From a checkpoint of a small mixture-of-experts model trained on Wikipedia: a softmax router, 6208 steps.
Below are experts of layer 9 (counted from 0) of a mixture-of-experts language model. Rows are named router (the router's row for the expert) and show model dimensions 0-191. Each number is 128 + 32 x the weight over its row's rms, rounded and kept within 0 to 255.
Before each expert's rows: a language model's description of what the expert responds to. This comes from a sample of Wikipedia text that the model never trained on.

# expert 30
What it handles: Hyphens, and, slash and prefixes that join compound words, e.g. open-air, long-running, non-, mid-, un-.
router [134 131 170 173 183 106 153 129 178 106  69 118 174 145 195 154  98 169 132  77 153  68 160 163 153 128  83 111 148 103 158 158 140  75 129  69 105 153 161 184 126 133 129 151 132 113 160 114 139 146 165 170 111 110 113 138 164 150  88 167 112  70 118 168 129 109 119 159  90 121 108  95 165 186 155 143  85 137 137  98 116  67 126 168 101 130 174 163 142 116 111 138  65  79 118 109 124 150 117  92 114 108  95 133 152 129 105 145  87 149 147 119 174 167 142  73  73 133 109 118 184 126 109 115 154 162 164  90 132 158 102 185 131 113 161 142 107 178 164  71  70  98 123 138 172 143 140 154 141 140 209  97 128 121 157 118  66 168 103  71 163 137 118 125 110 110  88  92 137 139 150 135  90 205 134 149 100  74 145 145  65  67 104 117 146 147 104 153 179  82 141 131]

# expert 9
What it handles: Adjectives, quantifiers and determiners that open a noun phrase in expository prose, such as several, different, large, various, the, main.
router [166 116 105 158 116 126 142 124 148  82 165 130 101 123  56 126 116 114 130 192 138  56  72 183 126 183 158 167  87 139 198 112 115 139 144 183 153 143 129 164 153 146  43  79 118 148 150 180 134  91 190 204 209 114  73 110 138 124 101 130 107 119 151 120 141  86 121 165 145 137  91 101 155 170 150 104 138 158 136 148 115 122 192 124  99 110 102 119 125 137 132 151 141 116 117 104  66 146 120 146 132  96  93 144 106  88  99 140  91 141 126 122 127 158 188  63 104  86 129 149 133 108 112 127 160 148 119 103 168 147 173 167  98 111 129  58  96 123 127  63 159 174 157 132 157  91 132 143  67  84 184 102 137 122  73  98 151 125 164  80 133 111 138 173 150 125 106 164  71 133 131 143  90 152  98 115 118 114  53 139 147 124  72 124 117  74 122 161 162 134 131 142]

# expert 0
What it handles: Middle and opening fragments of foreign or unusual personal surnames and given names, such as Schnei-ter, Fül-öp, Bür-gy, Pra-shad.
router [127 176 146 113 134 103 116 125 134 118 175  94 103 101 149 161  82  83 109  87 155 157 162 168  59 156 189 134 144 141  65  97 136 129 131 108 111 114  88 162 120 145 159 100 106  93 123 167 158 134  94  87 126 113 119 115 116 120  93 153 151 159 149 143 100 143 100 112  91 128 151 198 203 109 144 111 122 175 120 129 120  85 100 144 120 122 144  46 141 172 155  89 121 175 193 162 151  75 203 100 169 157 118 162  59 172 157 157 173 123 139  95 169 142 126 125 155  99 172 180 185 119 142  95  75 120 131 165 182 141 102  83 148  88 142 185  79 125 119 132 117  92  91 161 127 130  91 131 126 167 106 145 107  79 113 127  81  88  73 149 105  56 126  91  72 110 102 144 131 135 137  84 145 104 132 153 126 168 157 116  80 111 173 135 113 140 180  87 123 136  91 172]

# expert 1
What it handles: Nouns for groups of people after numbers or possessives, mostly census and family text, such as people, children, sons, plus vote-table separators.
router [174 144 119 133  66 169 161  85  77 122 118 174 150  94 132 132 163 209 147 131 130  90  96 181 158  78 120 123 124 163 145 122 119  95 244 116 130 157 141 102 132 187 143 142 127 159 145 175 153  90 100 151 142 117 146 170 100 142 132 116 145 180  77 143 142 104 150 151 126 123 139 127  98 121 193  67 176 108 135  65 121 123  88 146 177 105 118 123 140  59 113  89 158 158  98 170 114 114 160 110 117 119 141 135 114  53 114 140 101 124 137 145 137 174 114 140 132 185 148 108 197 123 128 169 130  79 122 112  97 116 134 133  71 196 109 116 189 123 175  99 102 168 150 103 103 154 109 145 155 116 142  74 132 137  54 105 191  89 112 132  78  74 123 174 142 180 119 138  96 147 125 146 129 129  82 104 148  63 118 130 174 114 110 118 151 125 133 146 109  71 137 145]

# expert 42
What it handles: Sentence-final periods and table cell pipes ending rows or headers, e.g. Total |, around the world., tail rings.
router [109 125 140 128 133 162 101 164 134 194 137 150  61 103 140 116  46 120  75  82  59 176 139  88 153 112  83 101 187  89 138 156 176  68 171 140 125 111 122 149 174  89 108 184 166 184 131 121 135 126 122 183 149 168 126 154 137  73 138  86 109 186 162 109 163 141 147 175  85 118 155 131 118 136 147 154 165 119 179 128 140 147 145 105  69 112 154 175 111 122 117 131 113  97  93  92  86  74 108 136  76  93 149 147 108  53 141 129  95 181 108 150  98 101  82 174 100 200  90  91 136 118 173 154 140  98 157 142 130 122 132 174  69 135 131 104 159 136 135 160 107 159 102 155 125  96 130 135 164 150 168 148 119 155 144  73 141 117 142 105 131 164 117 126  69 107  89 125 179 106  80 155  96 131 171 133 142 141 148 128 103  94 108 147  93  47 113 106  96 131 161 107]

# expert 23
What it handles: Apostrophes in possessive 's after names (Alzheimer's, Elvis's) and middle or final pieces of long words, especially Latin species names.
router [132  95 101 131  85  93  83 122 179  93 167 174  75 139 131 114  97 139 100 134  99  98 137 144 173 121 136 128 108 165 203 112 136 153  85 132 153 160 170 141 131  79  72 124 134 167 138 126 192 135 120 141 135 118 108 109 131 170 129 110 153 136 182 170 152 115 189  57  99 151 101 144 126 174 122  92 149 136 104 109 177 167 168 141 157 174 101 156 120 179  79 115 110  90 197 119 145  75 176  92 140 117 113  44 131 161 152 100 175 143 184 108  91 161 134 120  98 113 129 114 151 119 130 147 134 118 141 116  95 124 143 145  70 133 130 154 134 119 132 147  77 116 130 148  97  71  75  69  81 153 163 127 157 149 183 129 107 124 103 126  87 162 109 122 169 126  63 142 176 150 119 137 112 168 120 111 101 170 135  83 136  67 193  86 127 145 129  18 167 124 138 108]

# expert 38
What it handles: Line breaks ending headings, captions and paragraphs, plus heading marks == and ===, e.g. after ===Cleveland Browns===.
router [ 91 101 126  50 120 119 174 105 144 151  90  81 100 100 120 105 115 137  87 122 114 163 110 101 134  67  70  84 133 106  90 153 102 183  96 119 120 119 144 122 121 142 131 147 102 135 178 141 116 134 151 111 171 116 164 102 150 174 170  61 144 132 190 154 160 160  96 138 103  99 162 123 116 136 100 189 145  95 157 106 180 167 168 104 114 102 143 177  82  97  70 133 173 142 124 127  90 142 157  96  71 110 196 131 116  99 108 135 131 151 111 135 144 149 136 110 128 132  99 129 172 156 180 151  62 155  71 130  85 133 157 119 112 120 150 140  64 167 111 111 114 201  87 123 138 160 109 162 164 150  74  77 131 180 205 122 103 146  70  95 122 138 115 174 106 163 129 115 156 131  78 111  97 132 151 133 169 145 177 163 128  93 209 100 195 135 101 118 141 162 138 166]

# expert 34
What it handles: Scorelines, money amounts and counts in sports and news text, e.g. 38–24, 2–1, $1.25 billion, million, plus in and the.
router [ 92  72  94 111  78 193 159 138 144 104  90 138 178 157 142 154 119 187  79 113 135 132 181 123 153  77 129 111 108 148 112 117  72 166 133 101 114 155 100 105 123  78  91 109 136 120 158 153 192 119 103 184 121 142 121  98 172 144 196 117 109 104 171 140 128 180  70  88  87 107 119 100 155 171  62 119 114 134 143  72  97 169 143 105 155 167 115 126 130 141 146 147 113 113 195 130 132 166 148 113 152 193 153 116 110 125 135 187 123 147 210 127 150 142 185 122 105 160  56  96 146  90 107 137 139 129  96 111 102 121 146 153 122  93  82 134 121 126 167 142 176 170 112 166 138  50  93  95  70  94 142 102 177 116 100  92 104 151 189 127 160 168 128 123 136 169  95 185 180 151 145 164  93 111 125  91 161  81 129 136 106 156 105 100 114 106 134 178 140 107 154 112]

# expert 40
What it handles: Clause-joining commas and conjunctions like and, but, or, while, including, often after a noun or an opening phrase like In 2007.
router [ 85 129 146 148 159  90  83 106  96 118  83 171 173 149 107 184 117 159 144  91 156 164 197 142 133  73  81  86 119 105 119 134 105 116 128 152 121 193 141 123 125  98 149 109 114 167 138  85  98 114 150 126 189 140  77 158 142 114 137 141 110 100  70 152 156 151 198 129 151 100 105 121 134 113 142 139 103 137 100 104 174 137 114 109 123  90 165 129 153  71  67 128 126  87 224 159 147 131  82 127 129 133 119 115 162 127 112 137  40 166 146 148 169 135 183  94 126 111  98 108 172 156 127 126 151 116 155 110 113 133  82 149  94 122 160 122 159 124 119 104 154 160  92  89  88 124 152 184 166  85 199  88 105 136 111 112 144 190 111  95 102 164 108 160 134 130  38 103  97 151 107 127 112 170 155 213 110 128 105 123 152 136  86  71 129 114 200 162 112 156 118  89]

# expert 14
What it handles: Particles and word pieces inside non-English names and titles, e.g. della, de, von, ibn, no, plus syllables of transliterated names.
router [140 103 102 121 120  82 126 187 138 145 140 107 142 165  70 145  66 108 143  92 114 171 138 157 133 181 160 148 124 145 113  67 122 144 118 147 114 130 128 178 107  87 114 133 113 146 117 185  77 153 107 141 108 178  96  83 112 150  94 181 159 130 149 157 150 187 113  80 128 134  74 104 120 134 101  84 130 165  96 186 134 128 116  84  99 129 119  76 135 152 153 145 109 134 123 160 109 109 170 112 119  98  92 136 147 178 171 120 138 121  95 131 183  77 145 137 158 116 203 164 132  68  86 120 106 177 108 151 164  91 117 133 144 121 122 102  56 144  73 115 116  92 163 137 171 113 136 100  87  97  55 105 104  58 127 135 159 178 133 192 138 150 122 110 106  81 136 167 147 165 110 114 146  58  91  91 217 209 172 130 137 153 151  87  95 111 115 125 145 168 125 140]

# expert 3
What it handles: Capital first letters of names and words, plus opening parentheses after names that introduce acronyms or glosses, e.g. (UC-Davis), Kyrgios, Spurred.
router [127  70 117 137 120 128  84 124 109  98  83 108 122 112 198 145 112 111 156 121 152 135 175 135 135 106  74  65 116  99 112 133 167  81  89 148 141 138  86  96  71 163 183 146 162 148 125 126 154  72 106  86 126 116 206 144 187 139 117 118 121 132 178 155 184 158 123  76 124 154 107 161  94  79 179 158 104 177 143 148 142 127 123 118 198 125 118 111 147  97 135 118  85 159 197  94 143  63 101 180 105 154 127  57 187  98 115 143 170  82 130 113 164  92 123 179 166  96 100 134  31 139 136 139 101 176 130 152  80 112 142 140 105 157 129 114 127 171 134 163 139 110 109 115 141 131 152 160 169 131 108 101 143 137 139 107 129 174  93  85 103 121 160  96  97 186 112 165 142 118 151 103 186 121 144 134  90 127 212 138  90 121  85 147 180 133 104  96  98 132 112 133]

# expert 6
What it handles: Given names and name pieces of people in lists, credits, tables and bylines, e.g. David, John, Heinrich, Markus.
router [122 149 167 161 147 148 135  94 174 114 101  80  88 160 120 131 113 112 167 141  88 130 123 151 110 108 180 163 133 154 131 137 151 174  82 131 134  80 118 159 121 140 103 149 103 122 145 181  76 119 127 105 108 145  74 156  72  84 113 161 105 140 172  98 144 132 151 145 177 125  66  96 114  79  65  96 123 140  80 124 133 196 137  86 149 122 117  66 155 147 161 146 166 149 156 168 110 133 104 114 158 127 167  78 133 195 168 176 196 105 109 135 102 165 131 147 146  99 138 175 131 130 121  80  93 151  90 171 177 146 113  74 119 120 143 123  99  65 128 116 109 112 142 155 159 116 118  83  30 135  66  80 159 136 102 107 129 117 106 166 135 101 103 119 141  81 116 137  80 126 153  74 168  96  97  97 111 213 151 116 160 161  97  76  89  56 114  89 132 145 142 130]

# expert 31
What it handles: The period in St., prepositions like at, in, of in place and institution names, section-heading == marks, and plural s endings.
router [161 177 140 154 139 124 135 126 180 102  58 199 141 146 111 140 150 155 171 108 113  97 113  94 107 134 129  79  95 112 117 128 170 113  86 132 175 155 185 133 127 135 150 175 170 115 111  93 153 149  88  96  85 171 135 141  82 112  92 117 127 129 143 168  96 115 111 146 197 191 170 140 146 125 200 109 109 133 179 157 172  85  87 110  86 165 134 119 141  87  56 101 133 125  45 119  95 105 161 131  84 143  39 157 132 155 134  68 127 136  96 203  70  99  91 144 113 135 121 162 115 128 118  88 143 164 118 145 114  65 141 161 116  96 117 139 113 127 145 146 143 113 109 151  61 144 104 100 119 163 125 107  43 125 181 114  77 141 112 161 163 161 153  84 141 193 144 155 167 124 147 150 151 142 116 123 111 129 155 122 126 144 179 190 125 168  96 150 153 114 120 138]

# expert 7
What it handles: Numerals in dates, scores, table cells and spec lists, such as 6 April, 68', 36 in league tables, plus spelled numbers like five.
router [ 94 168  98 101  80 149 130  77 131 110 196 122  96 108 145 126  91 120 115 165 108 148 144 117 168 193 150  64 181 146 139 176 126  97 163 113  94  56  85 121  91 148  96 169 151 139 101 114 163 164 153  93 113 130 163  73 126 167 155 128 186 138 107 134 121 111 134 126  69 135 140  95 122 155 102  92 192 192 134 123 140  97 166  81 107 174 113 114 142  66 179 153 132 163  98 114 125 142 168 146 119  97 163 172  84 160  98 120 132 167 145 147 133 140 103 174 127 146  82 137 124 172 153 179 123  70 124 152  87 113 179 135 167 169  83 163  79 155 123 148 113 172  82 113  69  85 114  93 178 135  91 141 141 148 158 154 133  89 127 158 145  91 126 158  74 143 200  81  88  94 123  70 159 147 177 113 127 120 165 164  87 105 139 127  93  72 113 144 135 118 125 113]

# expert 47
What it handles: Main verbs in biographical and historical narration, often after was or a subject, such as turned pro, moved, released, became, died.
router [162 151 124  95 145 136 115 148 124 143 169 160 122 133  79  62 178 129 112 130 147 188  83 228 122 161 136 129  91 112 123  88 123 118 111 160 122 103  76 114 157 128 134 156 141  68 155 154 140 163  89  90 150 120  98 107 117 164 130 155 160 109 112 139 167 123 127 105 195 133 164  82  95  91 121 199 130 115 110  96  80 172  12 130  92 125  92 140  83 164 167 149 145 112 158  91 138 142  66 161 126 114 149 155 182 147 105 147 149 153 126  73  74 116  80 102 130 109 148  93 110  97 122 167 160 142 148 190 165 111 108 121 175 161 124 155 102 152 152 127 184 151 110 110 133 140 157 202 122  86 112 114 140 133 134 131 154  81 172 145 123 120 127 164 140 113 156 108 132 158  81 176 115 103 127  67 125 113 100 165 104 179  97  65  71 140 180 172 103 103 132 117]

# expert 10
What it handles: Occupation nouns after nationality in biographical entries, heading marks and line breaks, and taxonomy ranks, e.g. politician, footballer, Lepidoptera.
router [114  83  87  91 145 165 116  93 127 178 166 141  70 120  76 124  93 161 102 118  92 156  98  78 109 154  85 110 123 129 127 139 133 156  94 128 159 101 165 115 126 133 143 157 180 208  68 127 105  84 192 134 121  94 125  87 155  84 105  84 146 166 155 111 171  91 125 150  63 171 122 116 119 151 119 139 163 115 137 113 177 148 147 127 116 127 152 156  96 157 167 170 112 142  80 188 101 131 102 126 133 141 120  67 150 105 139 121 160 126 148 150 157 177  84 166 208 144  85 118 173 181 149 143 133 102 116 144 170 159 170  84 122 143 164  91 100 161 118 119  86 144 109 113 102 147  85 147 147 103 130 121  94 167 130 153 119 104  71 118  69  77 149 116  87 122 152 109 141  82 130 121 135 177 134 183 139 200 110 163 135  82 148 208 190 143  83  70 111  96 156 105]

# expert 32
What it handles: Articles and determiners starting a noun phrase in running prose, such as a, an, the, this, same, any, per.
router [132  74 165 167 102 146 172 155 111 135 104  77 156  80 127  99 150 116 113  65 190  80 128 176 134 172  96 115 133 106 163  88 103 132 168 151 100 147  88  97 124 122 120 161  97 154 103  69  75 133 117 197 128  96 142 166 160 122 145 140  99 148 128 105 127  97 129 115 117  92 197 148 110  79 117 137 118 199 142 176  79 116 192 158 182  99 160 148 126 178 108 106  95 126  98  76 149 144 125  92 175 115 165  99  84 122  88 145  90 148 124 141 193 139 107  58  73 162 164  70 134  94 108 108 165 132 149  98 101 138 101 172 132 105 151 108 115 199 140 172 170 195 141  98 139 132 154  93 120 121 189 124 153 110 116  93 107 133 129 103 126 143 124  76 140 134 123 118 156 135 141 186  78  94 105 162 147  54 143 138 112 140 123 149 136 113 138 137 215 110 149 126]

# expert 16
What it handles: Directional and place-name opening words such as New, North, South, San, East, United, often after in or of, like North America.
router [137 141 129 134 153 142 171 111 145 140 173 151 103 156 156  82 144 102 160 133 143  97  77 195  91  90 147 141  92 104 113  94 189 128  97 116 148 109 120 176 106 143 131 192 152 110  98 134 138 117 153  75 192 157 141 130 121 112  60  66 116 110 114 124  88 123 138 102 183 149 162 137 143 144 201 101 116 114 178 145 129 133  66 145  52 149 128 135 170 111 121  98  74 110 101 184 104 152 126 143  99 153  74 185 136 161 134  89 164 116 135 125 152 126  73 168 129 136 139 172 142  65  89 132  69 180 120 129 133 144 158  89 161  85 159 105  39 156  85  82 131 101  98 102 130 147 156 168 126 188 163 118 111  78 182 116  96 155 116 120 175 112 192 138 110 171 137  85 117 127 140 110 144  87 157 177  92 176 155 145 111 112 122 178 107 152 110 150  81 155 126 124]

# expert 35
What it handles: Sentence-linking adverbs and conjunctions, often sentence-initial, such as However, Nevertheless, for example, there, because, while, also.
router [171  96 122 109 103 185 140 132 152  91 157 101 149 143  95  91 143 147 122 183 159 188 113  72 140 110 100 132 106 151 119 146  81 144 164 128 122 111 143  83 155 112 105 170 127 124  96 141 119 144 141  93  49 103 150 128 117 124 155 117 162 206 101 108 106 116 145 120 158 180 178 246 148 175  80 133 136 157 138 152 111 135 155  91 127 103 152  94 126 129 147 115 150 135 133 181 122 161 183 103  91 158 109 118 169 112 119 113 127 132 122 144 137 118 146 147  78 152  77 109 121 205 109 122 188  96  86  99 113 203 142 127  58 157 159  98 139 137 134 120 135 173 125 180 134 116 124 117 177  74  62 179 171 149 119 143 143 112  73 122 101 100 143 107 106  96 112  84 122 180 106 145  99 153  99  68 135  81 110 155 136 103 208 168 127 104  91  81  82 158 147 119]

# expert 33
What it handles: Prepositions following a noun or verb phrase in descriptive prose, such as of, in, with, between, among, by, from.
router [169 128 112 191 110 146 136 172 109 127 125 181 163 133  88 122  91 180 147 173  86 132 117 121 135  58 110 111 150 143 110 121 144 131 173 125 130 178 165 105 154 201 139  89 163 175 143 135  73  87 123 152 179 170 108 115 133 110  90 110 165 128  42 154 118  92 147 110 157 118 132 164 140 131 190 120  76  82 174 110 124 151 110 137  97  72  95 107 128  64  77 125 127  60 123 143  85 122 118 128  82 121  95 142 164  94 150  88  66 161 106 122 151 175 158 178  74 204 143 100 198 128  98 112 174 171 143 118 122 101 157 209 146  97 127 125 137 113 102  34 169 133 161 149 100 143  95 149 160  74 117 119  91  86 134 140 119 154 175 128  73 116 104 123 162 132 112 149 135 149 120 116 116 143  96  97 132  94 123 108 143 117 176 121 149 138 148 161 111 159 120 149]

# expert 19
What it handles: Articles, possessives and modifiers before a noun or adjective, such as a, the, their, very, more, been, several.
router [147 184 147 116 109 110 158 139 157 132 147 106 131 100  76 148 123  93  60 172 170  50 133 167 139 141  74 152 110 105 149 110  96  95 153 141  95 165 121 101 174 153 148 137  63 120  87  83 129 104 156 159 165 136  86 153 108 158 167 164 131 144  86 106 128 130  84 130 127 142 118 141 111 148 159 128 156 124 118 137  82  71 135 176 119  28 138 117 112 178 125 141 114 124 112  88  89 128 107  99 104 111 155 140 166 153 112 154  97 156 104 135 133 131 163  28 114 130 177 107  87 139 117 171 153 193 159 140 111 120 129 185 137 136 131  74 138 124  96 109 163 211 118 123 187 120 174 139 123  76 207 153 116 124  64 103 153  82 117 116 123 143 143 115 111  93 137 140 102 127 122 200 102 144 176  98 173  78  73 152 110 195 114  95 137 139 118 149 127 134  88 174]

# expert 4
What it handles: Digits, degree and minute marks, N/E/W letters and slashes inside coordinate strings and unit conversions, such as 47°41′07″N, 52.13°N.
router [151 115  80  72 160 115 127  93 119 133 154 191  95 144 169 147 154 153 155 155 139 150  77  99  86 135 148 100 164 113 162 111 126 128  96 103 152 107 129  88 168 104  88 121 140 111 108 108 132 150 140 136 198 202 152 104 125 106 140 146 105  84 132 147 112 152 115 134 200 166 135  78 113 110 162 119 140  94 114 149  60 112  77  69 155 139 100 148 128 174 135 114 123  60  67 154 154 136 135 129 111 172 138 151 170 107  97  81 136 146 201  88  77 101  43 175 188 118 143 135 145 104 186 169  85 112 142 129 124 130 151 127 174 125  97 116 107 118 158 127 142 143 186 105  52 127 140 121 134 137 124 130 118 103 138 127 138 123 158 115 119  99 211 149 118 179 158 102 180  76 152 131 186 114  76 197 113 103 140  60 134 102  74 120 145 137 117  94 141 162 152  85]

# expert 12
What it handles: Common first names like John and David, plus name endings like -ton, -son, -ley in surnames and towns, such as Sutton, Rochester.
router [114 137 146  92 147 171 149  79 180 167 104 110  89 168 128 142 157 152 160 133 119 110  44 158  89 137 197 123 126 165 157 188 152 163 152 208 161 119 117 137 108 154 110 100 107 129 144 175 143 151  79  79  56 158  70 160  78  59 107 139  82 137 145 115 119 189 114  99 144 138 127 149 171  56 148 130 156 141 106 118 118 169  83  84 143 131 127  55 128 126 142 128 162 149 131 196 156  97 127 107 133 160 137 105 154 161 152 146 177 141 134 154  88 158  63 164 112  99 126 124 109 109 148 104  89 153 157 152 163 165 122 113 118 116 120 144 110  88 151  56 100 102 104 125 116 121 137  80  92 141 120  80 124 112 108 121 161 164 136 167 126  97 111 173 123 140 139 148 116 123 159  72 162  77 123  78 112 176 145 104 151 210 114 162  96 114 146  63  86 111  90 129]

# expert 28
What it handles: Ordinal endings th, st, nd, rd after numbers or stems, such as Tenth Army, 2nd, 8th, plus words like first, second, each, all, No.
router [158 159 152  92  97 134 120 147  83 113 148 177 159 139 125  89 108  90 145  71 120 111 133 120 135  92  90 162  82 145 149 112 118 138 138 146 173 138 134 126 111 129 161 188 132  98 128 141 171 180  78  68 131 121 104 128 151 149 124 107 135 148 135 133 107 112 135 133 145 145 140 160  74 173  85 137 139 134 182  73 164 170 134  83  97 172 154 133 106 166  40  71 117 133 129 119  76  80 134 157  77  92  67 163 195 194 123 138 142 150 123 159 139 184 147  80 137 120 113 108  99 110  92 139 171 140  83 132 117 119 117  73 151 151  88 157 184 162 122 136 114 119  67 195 107 105  93 128 118 148 108 163 144 129 109  83 180  93 167 164 169 124 221 118 135 121  88 136 116 102 112 110 102 130 212  61 154 171 161 147 100 143 133 151  69 117  99  89 116 125 171 141]